config.yaml
num_hidden_layers: 8
hidden_size: 256
n_experts: 64
experts_per_token: 2
d_expert: 96
d_shared_expert: 128
hidden_act: "swiglu"
moe_layers: [0, 2, 4, 6]
router_score: "softmax"
normalize_top_k: true
routed_scale: 1.41
balance_loss: 0.000791
balance_bias: true
router_cosine_scale: 20.0
shared_expert_gate: true
init_std_router: 0.00724
lr_router: 0.000687
num_attention_heads: 8
num_key_value_heads: 1
head_dim: 32
vocab_size: 32000
norm: "rmsnorm"
norm_place: "pre"
norm_eps: 1e-05
positions: "rope"
rope_theta: 71600.0
rope_fraction: 1.0
qk_norm: false
attn_scale: 0.177
tie_word_embeddings: true
parallel_block: false
init: "normal"
init_std_qkv: 0.0425
init_std_o: 0.0425
init_std_up: 0.0425
init_std_down: 0.0347
optimizer: "adam_atan2"
learning_rate: 0.00092
beta1: 0.9
beta2: 0.98
weight_decay: 0.14
lr_head: 0.0102
max_grad_norm: 2.0
warmup_steps: 286
schedule: "wsd"
decay_fraction: 0.347
decay_shape: "cos"
final_lr_fraction: 0.0
batch_tokens: 32768
max_seq_len: 512
doc_mask: true
train_tokens: 261500000
max_steps: 7981
dataset: "wikipedia_en"
Below are experts of layer 2 (counted from 0) of a mixture-of-experts language model. Rows are named router (the router's row for the expert), gate (a neuron's input weights, with its number), up (a neuron's input weights, with its number) and show model dimensions 0-255. Each number is 200 + 20 x the weight over its row's rms, rounded and kept within 0 to 999.
Before each expert's rows: "comes after" lists some tokens at least twice as common just before its tokens as in all text. This comes from a sample of Wikipedia text that the model never trained on. Tokens count by the router's weight.

# expert 39
comes after: "\n", "=", " JPN", " Liu", " Wu", " Chen"
router,219,203,188,209,194,192,193,198,212,163,177,214,198,191,185,205,190,196,200,181,222,181,191,185,185,200,181,238,206,223,204,189,159,215,166,179,234,215,210,187,201,191,205,201,223,181,166,206,187,222,173,199,184,174,197,183,211,193,204,187,175,211,243,221,171,196,191,186,193,184,208,216,180,190,211,225,222,207,184,212,204,195,225,192,198,202,187,230,228,205,211,197,185,201,218,202,200,192,212,248,195,197,206,179,233,198,213,218,197,219,190,169,154,201,224,207,195,216,194,194,184,177,213,195,153,179,225,178,220,182,217,201,230,220,193,232,134,181,235,164,237,213,197,150,195,207,167,227,201,197,189,166,191,235,199,152,179,208,228,204,216,213,242,169,209,203,195,210,224,214,219,200,260,208,202,225,211,202,220,166,200,169,195,204,187,234,181,226,205,199,214,181,196,207,180,186,190,189,185,190,173,181,205,212,194,172,203,203,204,198,197,160,219,169,176,223,206,224,177,197,165,200,202,195,226,207,216,194,215,200,219,185,214,182,204,232,175,190,224,215,203,175,175,195,229,223,189,198,202,195,196,158,190,164,242,178
gate1,229,197,232,199,188,183,157,211,231,184,186,215,199,206,166,213,189,189,209,217,226,177,261,175,198,153,188,186,157,169,167,172,198,179,205,211,211,186,214,210,181,211,218,205,219,200,236,210,200,161,209,195,209,191,179,240,192,210,260,199,190,175,200,223,214,201,199,205,200,224,237,183,182,204,176,161,212,194,194,192,193,262,218,196,214,203,196,164,218,191,211,181,234,165,218,213,203,191,180,182,149,204,203,202,197,184,191,168,238,201,218,194,212,209,213,206,200,199,196,225,211,169,203,224,188,212,212,213,219,214,204,195,198,198,190,235,195,221,191,201,196,224,196,190,201,196,188,184,206,203,198,235,217,190,181,219,165,187,235,211,222,194,178,201,238,165,241,209,213,221,222,191,199,215,190,213,161,185,180,229,183,206,224,212,197,191,198,214,206,192,189,184,214,205,186,172,194,195,192,197,212,178,191,200,198,192,222,220,204,203,189,247,231,166,208,250,197,171,210,193,210,199,180,189,211,212,222,182,189,201,193,225,202,245,197,199,199,209,176,215,181,218,181,198,208,172,223,254,239,204,203,193,195,207,201,224
up1,180,187,201,198,185,204,152,226,219,209,204,217,190,223,232,196,201,214,161,204,209,236,182,217,221,210,235,163,169,207,206,208,213,213,198,218,216,215,210,203,194,196,153,225,210,215,219,188,216,264,216,199,186,219,215,207,227,196,147,203,193,207,216,167,221,230,202,224,239,204,192,202,235,170,227,220,194,202,190,196,187,171,224,212,234,218,234,214,162,207,186,209,198,194,197,175,217,210,208,196,249,207,212,185,229,183,210,177,220,178,190,201,209,194,197,168,225,153,229,186,181,212,217,181,221,160,185,228,210,205,180,220,217,218,217,204,187,219,169,239,194,238,210,197,192,196,197,219,193,185,234,195,196,191,196,210,181,186,193,200,192,165,196,211,170,179,219,219,218,196,210,154,211,190,165,207,199,156,221,197,178,187,200,212,197,169,185,185,196,208,216,189,203,204,176,209,223,179,209,175,176,216,190,190,197,222,199,234,165,222,191,216,186,219,214,170,195,193,210,212,195,185,198,184,204,182,210,197,244,191,228,188,196,169,185,193,231,193,193,177,224,199,215,207,189,180,210,189,209,201,245,216,205,229,188,164

# expert 58
comes after: " United", " the", " a", " first", "th", " two"
router,175,179,167,215,191,195,189,183,224,162,239,225,162,205,221,192,214,202,203,219,197,177,192,197,188,225,147,194,223,191,221,181,225,203,213,192,192,204,215,188,172,199,211,186,194,196,173,239,227,214,238,204,204,208,201,189,205,204,212,188,201,200,149,195,216,177,202,188,197,178,196,203,216,206,203,223,206,212,208,196,218,220,200,231,224,202,181,220,191,198,218,228,184,181,197,227,223,211,202,186,199,224,217,148,179,203,233,200,214,196,203,169,239,209,181,231,211,202,171,189,217,201,207,179,234,207,212,157,200,192,208,200,230,190,195,184,213,211,196,188,221,199,223,173,197,211,224,170,194,186,199,179,192,183,196,181,180,208,179,209,173,162,208,199,178,162,217,215,183,198,220,185,164,213,197,160,193,203,204,224,180,179,241,169,180,197,202,192,226,190,176,223,204,201,214,207,187,187,178,171,224,183,219,187,237,238,196,210,162,176,238,199,200,218,163,179,223,195,231,178,181,200,214,235,187,228,228,211,213,170,169,159,206,182,220,208,228,228,202,211,218,198,195,188,168,242,179,206,197,217,203,248,208,189,222,180
gate1,220,183,211,183,179,198,230,176,246,226,182,225,199,222,215,177,189,183,200,201,192,194,214,195,242,204,179,194,182,213,204,204,201,204,164,200,211,245,209,223,205,204,192,163,190,221,207,207,201,209,211,225,176,217,193,188,183,210,193,243,213,217,193,208,246,179,214,207,200,205,187,207,188,211,227,161,181,190,200,199,219,213,202,209,183,226,208,231,183,199,169,192,208,181,182,179,206,222,183,182,208,232,184,191,189,176,220,203,211,216,196,183,184,200,213,204,220,207,224,197,193,204,207,196,223,202,159,267,195,238,181,227,177,219,235,214,240,183,208,192,213,229,208,173,215,209,198,214,233,234,211,217,208,191,180,222,210,209,244,203,137,205,187,195,202,199,225,224,192,209,214,198,196,197,199,200,179,201,220,195,222,172,216,189,189,191,198,212,224,168,160,208,179,197,187,209,195,178,203,183,208,234,184,226,221,203,142,198,160,200,182,184,195,206,160,181,215,216,194,183,181,189,167,205,176,240,204,175,178,194,190,231,127,185,196,196,199,199,171,201,221,183,210,224,214,189,227,194,211,185,213,225,219,199,179,190
up1,169,178,182,205,197,217,212,193,214,195,190,221,219,216,214,236,187,198,178,198,207,189,182,230,232,200,191,185,212,223,182,189,203,183,195,185,211,203,195,218,208,187,172,195,191,218,170,194,207,224,191,206,194,191,216,185,168,209,197,213,213,243,192,182,197,188,193,223,200,176,175,224,203,189,210,200,211,174,199,190,208,173,209,239,209,205,186,194,194,222,199,154,193,197,158,229,216,242,160,202,195,226,192,186,211,193,195,201,206,209,192,168,203,178,208,200,186,192,222,222,201,227,190,191,250,228,182,214,209,225,189,193,157,222,226,251,206,200,216,222,203,206,210,190,188,204,171,187,243,207,177,221,191,214,218,185,197,191,232,188,185,201,176,181,237,203,226,217,180,215,220,167,206,214,186,242,181,171,237,162,201,197,218,190,204,194,172,201,186,173,221,166,172,218,210,184,204,174,217,206,218,216,182,165,203,175,178,222,165,227,218,216,190,240,186,209,178,227,197,197,193,197,170,166,213,223,221,201,247,201,190,192,195,172,173,189,150,205,160,184,184,186,163,190,198,183,176,182,194,155,191,193,167,210,205,225

# expert 17
comes after: " the", ":", "-", " of", "|", " The"
router,192,178,194,198,182,216,239,216,198,188,186,217,237,183,220,177,198,188,194,193,203,183,216,202,176,198,186,230,181,197,175,156,211,204,167,180,209,203,223,208,209,181,194,188,200,162,184,188,166,203,202,185,180,179,206,178,214,165,214,153,215,227,202,201,189,178,159,187,220,221,183,179,192,194,211,191,227,186,230,191,222,215,213,209,204,164,232,210,207,199,198,196,181,201,215,175,188,216,205,215,185,177,247,207,165,193,229,205,206,205,181,210,172,196,228,196,204,195,209,180,188,186,150,237,189,192,210,176,209,214,210,180,153,211,202,206,201,173,234,174,234,191,188,176,217,237,199,198,205,215,187,213,192,203,193,162,202,195,211,186,214,225,241,218,203,180,186,212,207,216,188,179,229,188,216,206,193,239,215,175,161,152,221,181,188,210,205,193,194,207,157,150,229,213,167,207,191,220,241,208,191,215,186,214,167,211,191,173,192,179,200,181,191,195,148,204,199,234,190,246,176,224,201,226,180,186,229,200,175,188,194,189,223,193,196,203,164,203,224,196,215,199,186,193,209,193,211,183,223,242,204,198,216,181,189,191
gate1,205,207,189,225,176,205,200,194,154,202,177,193,192,191,200,206,221,220,226,206,193,202,198,227,206,188,177,208,221,218,228,186,211,222,201,184,173,188,173,179,195,232,193,192,205,159,195,217,191,208,175,189,208,193,190,203,175,168,168,254,172,203,205,228,206,223,223,199,192,181,216,172,199,193,186,220,173,199,212,184,173,191,185,173,192,223,188,193,192,205,199,200,133,215,197,224,180,197,181,217,174,209,195,203,212,190,205,197,177,196,230,203,193,177,165,201,191,223,209,198,184,189,164,194,206,208,194,181,177,192,189,222,186,152,196,173,243,217,200,201,206,183,210,193,194,180,230,153,176,158,189,204,225,221,175,209,205,207,199,183,229,171,197,216,215,209,159,184,226,179,204,252,199,174,253,201,206,193,199,165,248,187,183,174,220,203,222,193,167,202,198,207,198,198,235,204,183,207,202,163,180,212,212,199,186,196,189,225,211,195,201,156,207,196,207,205,200,201,185,196,217,157,216,211,218,217,176,188,227,227,199,176,182,219,181,227,231,223,212,216,163,182,219,226,179,186,163,183,198,177,180,186,183,170,218,180
up1,210,202,160,164,167,222,176,182,207,184,213,198,200,191,181,192,189,196,200,173,188,196,239,241,191,193,184,246,176,212,155,192,218,228,198,208,215,229,219,196,219,210,235,186,186,215,209,199,194,179,185,208,210,188,200,216,229,166,192,201,178,209,197,203,214,203,224,164,177,172,187,192,201,253,180,200,175,204,193,173,205,208,204,193,166,228,238,235,220,184,215,192,162,231,189,202,197,208,214,206,174,230,198,206,181,191,217,186,199,193,249,214,178,210,231,213,191,178,162,192,175,192,194,199,206,216,174,204,191,160,204,210,194,178,225,208,209,228,195,225,213,191,222,193,197,174,189,180,202,198,180,221,204,180,194,250,190,226,170,196,177,187,216,220,198,235,201,231,164,176,223,190,206,195,236,169,217,207,204,203,195,215,239,209,215,185,212,199,216,217,179,205,175,204,233,232,196,216,201,193,193,188,203,194,236,223,220,189,196,166,205,188,223,196,203,178,184,238,180,208,195,204,212,194,187,212,176,189,162,211,229,194,231,170,218,176,228,199,211,215,194,184,253,211,173,206,201,194,165,197,196,161,193,177,205,179

# expert 46
comes after: "\n", " the", "-", "See", " also", " as"
router,212,183,209,210,218,194,191,215,227,221,183,231,161,181,194,214,158,207,227,214,230,242,204,215,204,188,212,191,183,224,200,165,189,215,217,201,230,217,199,196,228,190,201,226,193,220,206,214,193,194,217,185,209,201,152,199,215,203,217,183,201,200,208,194,184,234,204,217,167,221,219,182,236,205,183,178,246,190,192,184,187,234,182,231,177,205,176,171,190,135,223,193,195,204,207,207,213,216,211,195,196,221,194,189,192,220,186,216,173,202,189,202,227,210,219,197,146,217,225,195,237,174,199,229,199,191,226,182,218,194,198,200,214,216,199,185,193,190,178,206,172,200,175,190,196,183,176,199,187,153,198,215,210,192,176,210,218,201,207,201,208,204,218,192,190,189,207,203,192,191,216,190,151,194,206,193,197,239,193,183,151,181,230,222,190,222,226,186,206,262,190,220,190,215,156,225,213,191,210,170,251,216,217,178,204,223,189,151,216,183,224,209,213,194,193,203,185,194,169,187,206,197,183,189,189,158,223,214,170,207,197,192,177,180,193,206,242,195,200,204,192,170,204,163,201,200,203,181,197,194,211,196,177,171,166,175
gate0,227,205,196,225,228,233,232,224,210,241,220,207,216,196,206,217,208,202,202,191,209,211,206,239,194,193,179,191,166,224,215,191,227,236,220,213,220,163,224,197,203,186,191,189,204,197,222,197,179,213,191,202,215,193,217,208,241,187,200,211,209,219,191,163,227,206,242,156,208,218,149,198,208,220,229,176,164,175,221,198,218,216,190,186,199,179,196,200,222,184,172,193,230,203,201,188,201,211,199,221,192,206,209,207,188,221,186,181,176,184,221,215,204,208,180,215,236,194,225,182,198,202,266,187,192,181,230,242,198,193,203,235,202,250,183,184,197,207,203,210,225,210,203,181,178,189,164,182,200,171,222,193,181,212,243,207,184,189,201,209,232,190,168,208,203,213,184,214,177,208,201,169,187,212,230,188,210,195,199,202,177,231,186,190,202,217,212,236,217,156,176,217,178,166,214,200,235,221,212,199,219,214,235,216,199,210,225,221,200,171,197,205,236,142,211,210,209,195,173,198,221,209,206,190,214,178,191,221,180,208,213,168,212,209,224,163,202,183,195,200,178,204,188,183,188,182,217,183,186,158,234,196,211,210,192,198
up0,192,210,206,184,229,190,187,232,210,179,231,208,251,174,212,171,219,183,218,166,247,209,153,212,200,235,207,213,211,207,180,185,178,200,214,198,225,196,187,182,183,203,179,207,188,255,210,137,221,213,218,206,206,204,191,202,214,173,227,200,228,192,210,243,204,208,187,239,163,187,192,215,215,209,172,171,194,182,198,252,213,195,189,226,184,200,197,185,187,229,215,245,203,209,175,207,208,208,174,213,212,204,224,186,221,199,201,204,178,187,205,198,199,190,208,203,201,204,235,216,181,201,203,218,164,226,206,190,151,209,207,174,214,233,205,183,215,173,215,217,190,190,187,153,213,209,185,219,196,185,211,189,195,193,193,244,167,189,164,212,232,189,213,186,213,207,169,162,214,221,229,221,214,228,184,198,193,219,223,207,197,208,226,201,173,199,185,165,211,178,192,214,234,218,190,182,186,212,216,231,180,179,199,182,201,174,203,197,160,152,204,187,231,201,191,194,232,201,191,187,174,190,227,212,215,198,224,178,216,187,222,209,223,218,211,198,202,206,200,192,180,190,194,192,205,232,200,197,223,203,201,220,190,231,192,220